From a checkpoint of a small mixture-of-experts model trained on Wikipedia: vocabulary 35341, 64 SwiGLU neurons an expert.
Below are experts of layer 6 (counted from 0) of a mixture-of-experts language model. Rows are named router (the router's row for the expert), gate (a neuron's input weights, with its number), up (a neuron's input weights, with its number), down (a neuron's output weights, with its number) and show model dimensions 336-383. Each number is 500 + 40 x the weight over its row's rms, rounded and kept within 0 to 999. Numbers have three digits each.
After each expert's rows: "mostly gets" lists some tokens that are sent to it at least half of the time. This comes from a sample of Wikipedia text that the model never trained on.

# expert 22
router:573446572422537457517526452495551482481556505530495473466497493528436550518577590467523504456539547451524533570483477580519514481468515450496489
gate0:505465473542485471512583506531507457473533510456534509486490532524457432549561500528533491515473429443473489451509512493506504446557493529545625
up0:552559529494510465540524429589417551494478477532471549485460439449538443559545477518485485535462500498446557454506477463467457477549527458513572
down0:560511500488450532503523533497531582576507490487528526572516505482453569477444539528539545501543545542514546543460454500460531404501498574466453
gate1:463448467540507538521554425453469524540503553469430536531532482529466511502443498529492435507591545427577554501519485448498541544441480520485527
up1:555546580486464482518477561421434483439523569481550451495534492478444393459523590431486510582514490477504432439500458494479495499535423553537541
down1:553494448552474538496500517482486602574501538521498580480551510520493485547520517451598547503541521492520519478597570496494467436521579473428515
gate2:493484483509531462480520435547470457470454521543481500532519499522480546592533595417481516506498507539525476540476550483505501431426558478497506
up2:546451457503581481468480492515555529576478530490523564520479509539540526537468514439494479465500510451455463495522479544563503525464486531507552
down2:523360489525558413507517432523468493451458498574475472521542509517497460490555594532516509494453513483465448478498522493500518451470487516538535
gate3:471489457399522469505531487505508536412491477434523482501536457483514517437498510535471531522494492489545570547534549504460473486547536507413505
up3:466533545540446493473505473513538431488532431495572527542430516560448532526521461477499502561482557557540514481516513567516558564441518550488542
down3:427535556524577462510507496462462473505446439548557531486522453527486443496468535424561521505566516494522516392468561526539522512469577488447545
gate4:416491496438518496519497583431470489457549524502519496532478480505519525406447439492469554490504482524529515510509475546531457552526516443494501
up4:489512508504477538493509532521428489501470458528495472519488480494563491494507500516503522472517496478623493512533490530439482539408438471432419
down4:521515519532499530506469485529563509462383452504555456506561556492559426457516446450457515504572527508534588497463476508485455527433554510468487
gate5:500415467557493503514454432489475529499509476547556478419457501453499520482491464498528461464495488419505518524524526513537511538517571490436476
up5:605497510437419562521512505554520459498507541515480509482491420570538455533475563508553510484429537442489507455462494421438472499471525576531461
down5:494536530542445486543487508509554471507482464445498529456478484424548563469464489494558427534511542483486495549491512528474479472506495543521585
mostly gets: " as a", ", a", " is a", " was a", " He was", ", was"

# expert 29
router:547481521493547512463497479486504523479548531457540529545494450496453510540583530491488484460523562494526518511554462529538524499412486490511482
gate0:453496546449486471475484476522463500471514547447550558468500507516492435492521478504572561494535528500456510461491469495449529492470543502494562
up0:509563527445473537503518493518596499597518497527410474461552516509496491473508538489483456485462454428400507486527532514474466464501501474541528
down0:508518569405505498494511535552555484517577514509451528487550452467474528493462506470467472534450419474511568495512444529594537497537495502518479
gate1:524493511573412438508513486600508557556492511580460459481447513491521501507495491486493545480515530555520487453503489478529507490531506505525563
up1:519477525535524504506482533565538480488532457524545472559505520511431538501447416482513474449457505529494490492552550521477508499475549465468461
down1:505517506553481468491555532563454497503489483545496520493452447461444487522512512520515548478488572508563456469559496502530455484431488598476520
gate2:511560516544539445549541480542544511524527456513489560501502504583488475524551500488514492498554503556483486420523571501500560569419454527483549
up2:469543479532541424516519566475513450544510477435500514507497528532473601505465441436509538485503492529546494508497526584457498468485467513499520
down2:467505459471483464494461530560475506503497485554484472473544514578544523464447512531542455475440502521475526495499554482486472501558479537467454
gate3:482516552463445525459507437503510431467459452473483539458589500501491461571534541505466458529476493527490540517472501453494464461419434460532497
up3:490480422487619483483478545502465512462400518456502445447567511483486440452452451430558502502505476567517478454403478443487464500486518454485535
down3:509501566492490540531553503516491490517488501482480513605432412494475511546488504534500505518511496468563483546567478510556513563500450496539510
gate4:516522506536484498493445512537516470565538519492492512502516523538487531588539580539458491491462518528497503441549539587457538551453451466548408
up4:514478556455501477505542592466479505518475489506545448511485553463490471431502504529529475504498485543504516506509470451472441443489498519538478
down4:427461574481520493484480483501469436477543418516562456511492569477508599570538567477503557467503542569477514570540523535550509572503505480498510
gate5:551502538461490500470538511525532439487492489440444544582500480484475484530487523492561471423504525469525564461502509509508466487491565612481563
up5:465506486516488487541481513517569512504470454426443584504544521458539507491564498481494448493460515528550498503531473489510545449610490516551476
down5:428505471516484493487439491464482516490543436503465521507445522455543535592445518485499475530464559536462522494439541556516470420445506612540509
mostly gets: " William", " David", " Richard", " Robert", " John", "- Born: "

# expert 31
router:547481504464548526442486490437526519515461550529468487516561531482449509493512484498503526457476549513511470525523468482547514470459545538508569
gate0:452503602468513444567478482476521485514521571463517527497529506443467513466553558490536554465441492505475518442506473476522553481480490543485481
up0:550442544463387490508465484473492446497526560582496507521429464470522484501463517551459450598514511486531447470572504486525493532470436501534513
down0:524513394416439490471457481521458477494487505526452502502513557507484516429490445625504482544496522565573498412550456529534529486466518517543475
gate1:507454543481461561445461573472601450536545519556498480483466456513480513479455480478391479494550557514467513455569503518499499502403445557461496
up1:589470463549449525471505438496543488454481554510456402479596504487480442501509497493486481550458496548550503502500493577507561517545603491497457
down1:516538477466432549417440534509492492495509547508427477458528501474480500457473486523421560540565497560499544556539539523518455494543476463534494
gate2:478540520474507482526507470534468528497493557445421598499438439530524482524551424413458579413516448399514505522503509478470507514530452514514486
up2:430557478512494459484485397510532515451457553460545547495507596537487503461584428506545525538450496531557504503460518550526471545480493495502505
down2:566530488523503503521440535561504474459541568548486518600441473543396516513449491503489406540485522575499540472480470499412451477469517526540523
gate3:524480485458483489527504425488508547580495504554539475495555555502530462517563517461443561572478418485528476479527529558516476484450498521543614
up3:526508458573516504449543538461551462498509471555498540503483463490528475448488501481486465563503512508512406507482529465521498473568515441483463
down3:481506502483586468494508491442455455434485408576541516472502534518429525429543460481497504511468452492469492492515511526490514416496493447516468
gate4:513517462546556575495501489562521546494503546454526507508532516483497490471523502504494480489529545514488531508535528525619481519448507486448523
up4:449442497541475533463496504508451556530522454461394414420501541518441528456537454481444562488571513561474472518495518511513538454469455507494531
down4:473480489471512535450527458468483480486523497536480440462488474555493473440529485471511502502437437534554452500460487455435526510538480524454438
gate5:466447460470488484510463530447603544520514514553476503465448469521479491443516522501467537569531495517494504566437474436490494456468492514473561
up5:512485538454521468528533562489481464547556537484564502565525557478512551522552513540477439534475451513492488502438484496495465499521435512473509
down5:525554516467557553490463474554470484535505480574484499468579538512490522494512512510475500510523529442563479485471499502541498496498551439570507
mostly gets: " Ch", " Y", " Ph", " Kh", "í", " Bh"

# expert 4
router:525454475475556454455534463499472611523510469485546543466518541435454463510586507521498489421497491489521564583462451545468488488506564479499486
gate0:493455461450587536449472571494515519480544420478537587495496551445597496559490529537467535493483470465449564495480516512471571507509547458492488
up0:451494480522518521541532560603497539468484471531484473541490515487505515518510481526471518430506513587534490503527502534466475505577489558571495
down0:554525484450522515512544482423486513558496507546441589521468449464510536493491463520489521536453476434509447494481468458580503438494455459502443
gate1:496492479539460450482526534533512555501503511481524493452476474501537539452546475473494496466518477576558524421456457537497490517472513512482480
up1:535525485479410434520557526473558505517546510455451487496566520527483462484499524520526469503542437446443523465493547495534449539547489481515516
down1:513464515469489512532429496490517491543487475485475523441541485437483503440530462542523538498483518468545517537470443542485567520471493456520536
gate2:519465507460506507430578528464504499509559441469525542506500515489531484518487522425549516492460550459373484537493502489508534508498533489477475
up2:535549489481502478492588509518430554546461513523416492471524492440477472466485530553474590402510464506506459467481542535504465553490512506494443
down2:445459473462447481508459473522517496534514552560490501500454409512459487632482525519503505557487534487504469486550477456547565559579465545545583
gate3:566412488462507605507491512602453530482543458482521446488496525510518481567545546449444533526589574467483603487532510544515488513430535468541459
up3:517458538505488416524516439446516471505544526451528523542518464464565514484460492493532501475461501529534486468437480523510468514511557479446544
down3:571480464599544420497512472534524508524442506543540500509514572489462526495495477524531514493506560503550459472502522483478474570482462457490495
gate4:528496519452471538457488460542468542583551518435558472581587523471497558497545490522538548493488530499462491559462490464548466587510503528558521
up4:488505495485465390450497488499466489571523510519559489590532499498501519468476605547475532530474504512504455531446443460578515435565576463415571
down4:552397604528468504443445492471446491551558476601470485596477458566522495523475510514561425562480537519440558490516473468535487492486540495569462
gate5:504547554445527439531539504410455523475500452423528468434486502471485483466549493556462496515498505486503422507489475485479554508475493466486545
up5:504427520479501492567493470486464457395422488491432509544528472494451537503451512479537510423531539545535516501522474530483475516427452508543477
down5:440518494496472516571493517455542451471476469420515534468456504488475479438473510575482500452501504475457409473500457470523476546532557507500454
mostly gets: "- • Total: ", "==See also==", "ss", "č", "burg", "oshi"

# expert 24
router:477531555390503482423519460562529517491483487544528552544596545468482525474548500513463471501513530471491502533474448535547507547434594492545415
gate0:466540529437511423497532428559513504506504453469497537535548443514483447539474488491456448506473473421416508508505502505534438560570535518519455
up0:452456459536441499524476503458476526519537504445533552412456450484519537426512478500471530457510438499548453443622531559444526491518491575471561
down0:498528563432473492457536535533472518526520440464472482500555546519458520571595452455492481483487548450535498559502422461567468619476541524508409
gate1:481457530537560519587527491527462487515545485521533425498564500488439476457520528508468492464499428499558465523477478541572568555464507528495515
up1:572488596478546489572524508494607471568491443490399536567544509504457485440482513482583542489488498468477501518539465513491513494475513519491518
down1:527434517467530523375520632483510507563474465462506534532482480531530485434498463501475548416489511541491511515525515391548512506464574516517573
gate2:416450454441503475476473495513449454441517533549494504501482482452572499520508561482527525454469519506493535483500532538489464438496548498559490
up2:478572493536464507523525491505449486513455474527546519537472570464578485435459547493481478567523478487468525478560496499529531510511555499453491
down2:479481499434476546447443556547479511552513440459447542487430524590518495426451500473506490496464468465457456490524533429492548521473486450533497
gate3:479524482444472494478518599504555540514510371457476474532525482531512504510435532457515475423493572521463593442536463555494565473443459539463451
up3:508545549513476452509465507520464512483472447495535533467492513528498534495469484494555457423476500534527497521499530451536528543480507460511535
down3:499544435445414457495486582526564473420433552454517492521496471533566498480445506521483498444531442521578417501517513531518516476549516495534524
gate4:477486534429504563466501464529569524465563537532452517526638522494478511506524526483549435446535500483493543488453490498476513503427528565562514
up4:438459579506396489442424507529541455521511522471518455533489512498477465538497496512503466511447569476530554505499411487591487543470571492419457
down4:421479478527484534520524537548458452549494493473490443504564484501469503579480526511537394451521549490487490489539507531599453584472457502498513
gate5:504583495484531552473508487532487556530448550555434483481508506563527541463516508479490421461529551401488532530503448496518510471508440591426451
up5:445498505516495445482546493514535440544508446495541487500454457533436463502450581513475433468551501538583509491480516502460482484548487529539541
down5:531555514483471503499442520540531493552568438523487554567458495527459445509529451467504489586476526436429539541533456518481528459426539492463493
mostly gets: " another", " one", " a c", " a new", " a b", " a s"

# expert 15
router:486477542531499474496499536414527568513499512538510522543501460430498470558520478457512509544519551536479544515499452514538462549444552496504491
gate0:534455508549522464508453546528482525498478516507474482458444497470464485492487492564463486532472469502531507451479537456534455432592423447560493
up0:544427487493468557558477518513475498410511490442454532513447527597465547488505449563442545447506533446497456417471537455522531538483493523544514
down0:531489492510499553433493444454472498471524496549522497476480464512498473458460517484500505485510504501476567539562482478557441538465592538504591
gate1:469466525476545491458406501474542459547464445507545494438470514465518551525484490540565537600476422503502555505496442473525445500556550526455495
up1:461455487514462412471473495508497444526464550548582474463451487483426521475554528457549483536478413523541428524542485525475532501433542537466506
down1:485479557454516494469512513406521443521500451459467442484460494465377551549519476503497526455501477520449470497505469496523440494585535522464507
gate2:573457519469501490514460540500511467479501502534487518504500535481479564543596567486542517521466466467550583543472455505444514487532512509440534
up2:492518488461485497539465524455504541466515515510464480484533532444455499474551506553436445494482470527450561465508503489545500512504519592441468
down2:521511462545529530447535459550524504498532471549496488515545537485514506486511548455478587525547432494500542496481523441432588536500545548482509
gate3:592555529488539559559454484490504517510507433502490467497521461474500515529478462509491502528559435495523538565477482489501424497517516485545553
up3:443544456441475520593456514498505517409519462522482502570556480526556519519461480475558609468566445474483520529525472476516547396537494491462496
down3:480472483502466496475499531540473451528476452472449540562496431493504595512558431510503492558486500445509531569520451523489536474494534458481496
gate4:605482595523545517506481545445466518531498517506505459532466530471486431455535527450571439499481487544496529486485517524549449490467461458564499
up4:538516534551557493516471560480558516516516545495587465520537521428456459532458470508520482494538436511517525453500470505522451520466487488532506
down4:415506535565452449569480513478539441462507448530504500467466531463491506544511528485561460522524499465506436497508470492450437534551463494545492
gate5:532573474532470435466530490471512534557465544504533534532545484460485520538491504465416537495551535487473553433504472459583467485481537488520468
up5:498509506482555510474507461495467432455489530448500465589476496547586565447469570509424506452558473490523541535401516527462495465446487572470422
down5:511507507463463563570542536437486485480511476493493429553511496477465500547470506537520534476547503465447493449575463484572500500531485503490542
mostly gets: " into", " against", " took", " wrote", " joined the", "ing to"

# expert 7
router:464516469500514522486520464542513514513503499554476482500518494479492510554526526445526509483581460424478538589538440468489446417513522503479517
gate24:468515490529477500503567480559545520476496473498505515529484488490528488573432493568471522516548554498484532491529494445478525464458491515642508
up24:569476524443600475488408501485426578482542514523478476521432487455497511455499587471550493489505417532469462510527468503492547512454514529486454
down24:577516474519513543462416430478534516508487463528573533525463456507508595570546479561484516493485419570478502457535478498487532480535469454519486
gate25:478502490509540512418521511540569517531516544506507502549444487481442601506507514443524478534508445525544544504492518444476454474538535569494531
up25:527516517489472530578591547555546493543548494498556557506509508547476553533552572573533536556510437516521503399547454518515468507537533575483472
down25:523458505523514533525523523502475556562514503463479576467518540485492505546543493524534504559434486538566469456516492468513529577514506498520490
gate26:506468533402528491574448389487456520539555439529527572477538433515561489459490434539528507504550480499467499499445547535542473489489511436460490
up26:570501526497467452550490479539504520502476565515477577438501511518496487471481524554492584505447524529441457467495515472481527597540530538492525
down26:542452467487524488517442528516526593481549499526468582419468525475549529514535500539473488505461477491466486542559491535441518531531514407422554
gate27:510511507544458445445560485523529549557488540485476517536554487557461494536487521495572546478536444466503533519433502468505521463504522549505504
up27:529466554500541471464535540488492487472448515463454493457483459489499507492419519532494571493589592546484471496520522508458485486463515551446501
down27:439544508535489507518529474518534514476511521567489469492409528461561505506453490471493498490566503491449409513514540497497520530512541529541545
gate28:492493484477441501509498446493463548525522478457605526459534475490456505569503521481450503516492492480467486513478509549550551555494576547436524
up28:584497484409456532485536422443546568465540544469476543482494430481483496523477573494561538367495488523451523514470542501531507555430502544468477
down28:498468458443468532530493507516499498482416485467528605570493456479520587455428480496538504533487521521557505524508532458468516497540496491432432
gate29:503464483511538578498489527523510485458539505525513523518573564505419511502458526522521508519568443437507522534546485566539516531512495495500467
up29:531507520459462519484537508571508504432509432493462541489519527462494507524561469519553469512472438479578535552528489552523493461543603522572502
down29:516552573491523526409359489522515526411437479493602426499454469500396497485456567503523509460455539490407588529486479538534503482547458520459476
mostly gets: "oph", "iab", "-f", "amo", "ino", "ycl"

# expert 14
router:529446503524511461483538528456528521575487433543511476422558504441469535510485470485487481484461510477520542542570464571517500411500544502555522
gate24:519454482523582586522441485506553544513556508501503545454462552427501491486502476499464499501463483529505544562584522515581564482494516496555521
up24:466545474534445484488453567500553492554532428469577486517449509481468566495497445504502505525471446524487469487557505399527477547502559551585521
down24:556556502529493504601439505527474508553482553516519440468471538485478512545510441487597560427484489552494547533523526449507487499557484459416514
gate25:562524447538500503484565549483477491527547511492554473435574517480383485504478523484472503566468479393513533471511442480512538468523530499394475
up25:502561523500501519438532441516438504497499464478488447512371498462500505542523534536449354521508574511460563503493477452575495444491483505491470
down25:446430554453518455458523439491536452524475510437524506500460490492494541513534515491486578472530543476456454506514497483512467547473534501523490
gate26:519465526508509540457579483430519494511542547546489498487550518476525498506520456483494581486489534489497431524538464567506559468508463497478493
up26:492545551503588525460463589493456533597466534493557550491523546493454508433502512561489501575480561502460525531543526543537476499399523515555432
down26:482551511562490526547551587469462509549501489519540500512545469512498477513488526493541519429483438498523545475462537490435590479512549511500497
gate27:401490446548580478490499483454503482530518623517476445540547514458446589453541512524523574470520522414612533416499525594560453463498542482505478
up27:589484517457483587449480556445512498490437523502449458502469477518582521501451534502509415458478548505433497445558502498478535563497506482532504
down27:483491522472503484503534464559620508469465471542548525479515594424570554513470520526492530490482555510426474528542467513479471489470484499523480
gate28:461442438484503487551455470458529497529591460493499492520530470505491518417503517475533549503437493490556442532515430483491492476506508438469480
up28:502467495494561505481526584498476504465527484506559505492475464527536453516439468541528458477496493489507519537501490452489519446582518497457477
down28:562441489511539491422542531562448445481455549505527523488492466534468472528503463514588466501448538507574494477531509502434548361489548501478468
gate29:509469523539474505515442452472487451477519465533563528544483549547528453555519480450419508559547476440451505525626463552528468516438556578520509
up29:444511479494591491456502521492509575412545541450597469438443565495515481447549547564446498478533522527442509506408564453492464510464569466582455
down29:550576497515607492434477528539508509550463506463495465501498545489515487497526472539499460508543512445421501421494462531492533499520549466502486
mostly gets: "andidate | Votes |", " % | ±% |", " lb (", "| Registered electors", "lect", "″N "

# expert 17
router:523457559480478555453534508514496554508543520453472483462521479500434565533565506499485497495561532529495495511535431585551465449463509474533497
gate0:480515452465491562522594452536561569481445506464545569556517485488454517524598509486476495528437445445577488522577471480461476495496509502544446
up0:482474499464509484497440498567531482502477557393532498534498548461502512491519526508426499489534486523480505468597531537585454501534507537585488
down0:470545427598461547462469504440551562585480469486502485533458459486592485515527518489453481435529512532521490440463563488465531542474468524459523
gate1:548518430433540517545547528515505486439442635468537413516410476475452553557476470529528461435507518469509570513475472528501454563459535501519520
up1:480407531510601499491462594460487499539469486529535482493544501478521602492399440471464441499543503496500592494447502447534513529555462437463504
down1:507502480527573524538463510489545495445509586482522485507525493463484473455574488436475415580522467462545503496529539447526454532496423441519537
gate2:416483513427516443509490607528553531549507550551574480475460537549535503486475458532486480424514512489456486468447480531535424552493411522542466
up2:566472568455513514521495416463412511543462518527511467554483493465410497550466486490541435498538591481463536494448489449536540483479505522438454
down2:517489574487492504442504466524435549473525508427542536562507557509453458483529486564490507555448399428488544524496460502434477551511557499452526
gate3:544501551458565562515497459540478495524435464461438479506495451457503580487544547502499513530546498493526510540517517578523500537527511464513531
up3:468459501528444499468548519502428487490441521591585477509483469512541522482467451539490484551516600521489530449461549501480568526508519518440481
down3:481497543454465420525525474537485483442465492526524553500525469508530494562506465515518511580454459451470488543493480552421546472546570493485496
gate4:488476466452485511534563485492503487524487480418466501491527465489512476505549526528463480510467517526520460474538506523582477462478459538486507
up4:445532525590487489441524513579546530507488537478402524509490449537486481523560511522455503484439573493498533484506560556488601525509447526530528
down4:489416536504549514500490455487478452476447556519547503528458527508481513463452537426503528500465484466461476531513591465431460522429551404549522
gate5:550467508412473536506507493465508465450543527503498491502562569478499506510512557623476536476531548481508479471423459468492516392407489489471585
up5:438546562491512455468530452472552476527493483497471511509545543540509547475478560508467481479532488440476445523511555537505495450517476482527524
down5:519377428492454556479481497541552473467497517544535508561499530547511492464464486535507528544512537435516512550510535449510534463466490445491558
mostly gets: " =", ") =", "), American", "i |", " Jr.", "',"

# expert 27
router:477455504471538499489519518489549443528531546498523460466451522519460584446545447553488492526549513406478544516475472520504493425497545457451450
gate0:511529561471546468539450515480529494486554477483472532417591502504505506483530488451517508491504506488463525499511522442482548468556543439474482
up0:470468529512475513503499454441420489539518463487515466445559498502544533449518544424493563455410485466454506449465553468489489449533589508450528
down0:504521492478519509479563432446439514524453540498510531509484452554506461403499502509497539520494560522485457483538512487494570539441492481533554
gate1:447579503449559515498446483466503512460504533481485485488474478499552521485535453506439475416504503520500528510516515497498471532444577450596543
up1:515470519485517535466570475458500504493516489519511507604487522537506485454553486530440527475470502453550475499472565557519497574486495453584458
down1:543479513458527523429545562480541488497566489449568514503524482442501530593495485455523448472498501480457502542472477580483527485525549403482504
gate2:507430446453530492435502529555479438513494486432473521526568497507441470468532549479515423439477485477560468557538496540562525415521477451494521
up2:471517508463525514446426469514537495476489547615491471578469463477457467459464470457521415499469500551557524485491476520540496525520495583431502
down2:452504528435457485523495489482499485483498466453493513484561522525507443508509524514470481382494507541454453479499445493549456590448569520505502
gate3:446426510494416519539515487495497490533508513538496512508541460446545487514514458478511482569556486425548541612559497514491495427523586529458455
up3:451531469601524443450524555529441489453487475458525536534590465571526543498415441540527519474590500483546425485515543500482468479518468412539475
down3:519537510477429565457523448463435469469525505474570541554527524547468494535507492487543518469468537460482524476486530533448610543487496465550510
gate4:496453514553452566493523504475410528510554516513489442465437444503523528421537474541472507499521532522521513544529485524495549476501436466425530
up4:518426475490527499519534515476524493469488488502578495532454537481515488493514537520491464537497441480585465528463496529479477442571540523449502
down4:530422536512519440444515492439492504567578526504583515560485495522493488505568467517479451541451446528485514485504506500510457446550502510418496
gate5:484466522511552519542550441469466482510478492482503437477490522455443544467642502523565467480524383446549556526507507456449490452554492509496499
up5:428511522486469507435477549605492509447553594516541457536438536497470487443478485481613485480435506532529518524458508463506499459473519599561518
down5:515499512470487448534472492519512452448518525445512536537483529440521505481493494509581466499514573476518459530540501484510533611528552421490469
mostly gets: "| R", "| B", "| D", "| No.", "| A", "| P"

# expert 9
router:467496485459530503433490515461564556549555518442503570505557542503442528570475456479540469484517567484460552502514489575550454492495572518547472
gate14:508467529526543526575481529480487585475509434455485503518516447512465470516548485452449469468569473479451536556518537533491469507528516433468596
up14:448521475461492468463540574445514537526508481479466503445569485534497444525432434487528522447553440509505456439434543563494487535564538461510455
down14:513464514550418454522497519473526474412515438471427482436549519539521459539464563458496446500494509482483521505427478510521506465482523562515497
gate15:486492514422544502533476520480580504474556440525555614541466458474523440530500480469508467538491511503512591487526508573513523536526560587519538
up15:528465508485449482429545544456518517422428397531467519517531465476468524473525538554480485545489486491488451473514475513461505567483511493459526
down15:494447500480485496487509486469540477467506364494487436491485538441521479517527487461518529578506527526451494539486494537465522444527496525449457
gate16:588558463505468446503569527520555449550486582454503524461549517485519507548515506508434493469539543461490579444470555544448584586520550508519515
up16:501522501454489495539533519528550563481550474450525576415472567535552415487526493528529502434531509509514511516519520495484440429511472454482488
down16:524513510503528499533493393501444563549444494535574486545469407496567495519484462529524496421498584545513521577450511598519477450433444522512548
gate17:454526490538533498445453465545512481483591481552472547496460491540525546522570536467503492530578489451494526508540465534533453449506476461522525
up17:552453534411552502472514493533504497435458524568481489538525516499428497536550453525513524433503507473592456442521547555486499471507553514606516
down17:449431548480530531572513469514459448456491482528418538520420462495445493504587508403513535532455546447519440537532535512541492464465538483535529
gate18:555474465567442513494547498534484535503534481495480494451479522551555550513474493516542521489591587484523417585475430526525470478561504421502550
up18:510572433440532440479494533541534518505508522468460489520448490456498511544475498421458460446516595468432480519415507473580534490561538482538505
down18:573526433549490566530478514456442557548517475514488511520460512497479536485522501535555523387463506506505527515499541458551575547494528502474512
gate19:418463471513542539510451523508442567496466627504491539459507541443501518497433474536493522439515496477487528482532465462537440478487493542442502
up19:460470441479536502549503464484473505472489537504512487531455472468520506510469464480581585437409466543507445488494429510497529421543542527516544
down19:502481543497515501507467508558508505483509422541532513485452526448503523501501540441449516495492500461454461526508513482525491552473516490523421
mostly gets: " can", " not", " to be", " often", " be", " can be"

# expert 25
router:507473491470512465518552511409483573485538460516545463469531539398460539525514516533495520455529535500487486516543466519488440472510512448506498
gate10:559518517408522422465541498526530493465613447499502469551611453532445547541505504414448504472429491471531436479534545540484528493500495522439509
up10:470486481543484420519447490530474541471556522443556472512496493465493482461532514410495493493429474425478488503467459504525425500494543458477538
down10:418513521517522532571452501459505512580421495431456554468447527475461471516483489435448502503462555558525546525516467497445542488489491505570511
gate11:519478439498454500555415491476516500473531495489528466520517474401466494445480474528501509538549470489510446541558469537456482416465510476498450
up11:505504578497540409519534510459591457452482459570455551512548530552535428485480546482509567487509519525522584449541523476473566494486497516547459
down11:525486507431536486465447465533557490491509552497464568471433514513502512532470442437528477507494466514544506449474550495578507504467478517513537
gate12:479532491526504510513536474542472502446499502512531486503520483514501488468546552511414523479483499488503490518505505569506464516525527498445508
up12:459491446475461495525497484505446397461478468473471523443517489435514501405499520513551496526483507479528497480553504526521539468545540501446545
down12:468508448427474452591512515464530542492485569490528525458474539441517519492459467540493488514478511504523505474488516536530453512492551475520463
gate13:547483478479470436517425498489511495511557511482514501512411519451504461464536489468525482512445520450418424566525561537533496504500585451477516
up13:437572549505493545488531514543494479534499502498386473496552461530543524533464525483459495401513530482515471461463505457470413438508570539535518
down13:453490537496479526480480526524443458553488462444514472540522457484514550512551478533427388491475509427549563501538527435529550474453553507511488
gate14:504471458429542446515582447535490483462485453415561509428527589449452583572490520556594559442500454495511376515503430494474447480497540483523470
up14:466512532486595417507452520459456462564507520448528439542530490557489489451501533484429595485457447490417533502584502489521528510528529496433572
down14:489552556514451482499446516485467541478425459552497468512461497469493479561434494560474514500565562527504475474446501486565451440521552485478526
gate15:531488564493448507566565440580447488539512458437449431564544513516461546537539450490529529471556493479466511563507560508521407495465502557478464
up15:489505453475513571422488479511458557505415501548503450538510508565489473477463479466406431446535488432529531508492460450475561508393482551530461
down15:536483499494468622522527451498460431483490483484502504500493546490527421543497501536482509493465523470511525539502440481507556586416559471530506
mostly gets: "ated", " made", " used", " released", " called", "ized"

# expert 3
router:548501490417550460428547508451497488446502500549469478499531572457430520494483544504490462433522563456506522605501450501486490450548508450510534
gate10:550520524477547496454467503590524536526515508471598527526548479533509477456474523454503434484518562519512548473519489521513490474511478491449510
up10:573481446467537504534520522501520515476545419449542515536555539542488549432509531490458509578522532553536500468530461454510459454493439592475445
down10:587540475483466547497522573509459492442439577547471553456513534496607460496551449433503515543510495534439574423580543559470527502582560548491450
gate11:501546573477461512521504459552506511458534481503474464589492495531536540451465562398456503451524521480447467455542490502415519544483542505483444
up11:492483535543488446526529487524435520489507512475481486504488437479499574500500521527522517511543479456512510532539454490525449502489515508571517
down11:460506484496484452558525536498517515475455470541506478488532471568564594464430500535470536451536556543533468448517497476485451524482451501430452
gate12:574528469472505557485536561477441505478535520524517558472425476479519477502558524474497499490557555506482512533473556550506485372485499512464521
up12:523525459490495566489512508457527494470489443568559534546507489453491520484544437553463509476530541534550525543511442533464454515504475498483501
down12:550504487458526538562538496552534532528549499490479510550451439528541557516487545579565487469502498449511485632455477466485620556470549522534536
gate13:525483526480525553537525513495471472437541475531489497576429459413474542483571567487469532459456481512563492487457445446410498577501458438497469
up13:517516454530540506631524525502507504455516506547399475500569482499477532526500577466502500417444437496528485433535547489533561545497530428496487
down13:445509466475426514451515515539510568444347502482520501488556504515474538516512482503515512574484542523542532488478491512444506555544511510493520
gate14:470569464482426556488530500439588531518506548506517548555543588512493554495442473413532464515419505471419521512574506504518522487555574540572531
up14:456532544492428501549530511578525440463478510512514495533430432477557509534485524543479546588472471467504497450508454456581493524509504535477467
down14:484502564427546529397494451466464441457495423428527508483516509492527438516558497510521538548479441548496459465525459547515518437515497468479467
gate15:548486451501426462495517497464478500403594475488575488478502495503456464545502574522481519556594518485420558573496417567458461528542466480562504
up15:469468477548382469522434487545561398556461510501547488516474491512522437502527483490464475557530419454505425488516510515472498597451481479454546
down15:473535466630503495510486486498506483496465537533513559540544482509415581504531495487583505512452534531540530542503544481481494503479540456560520
mostly gets: "ild", "ood", "ound", " Big", "988", "unk"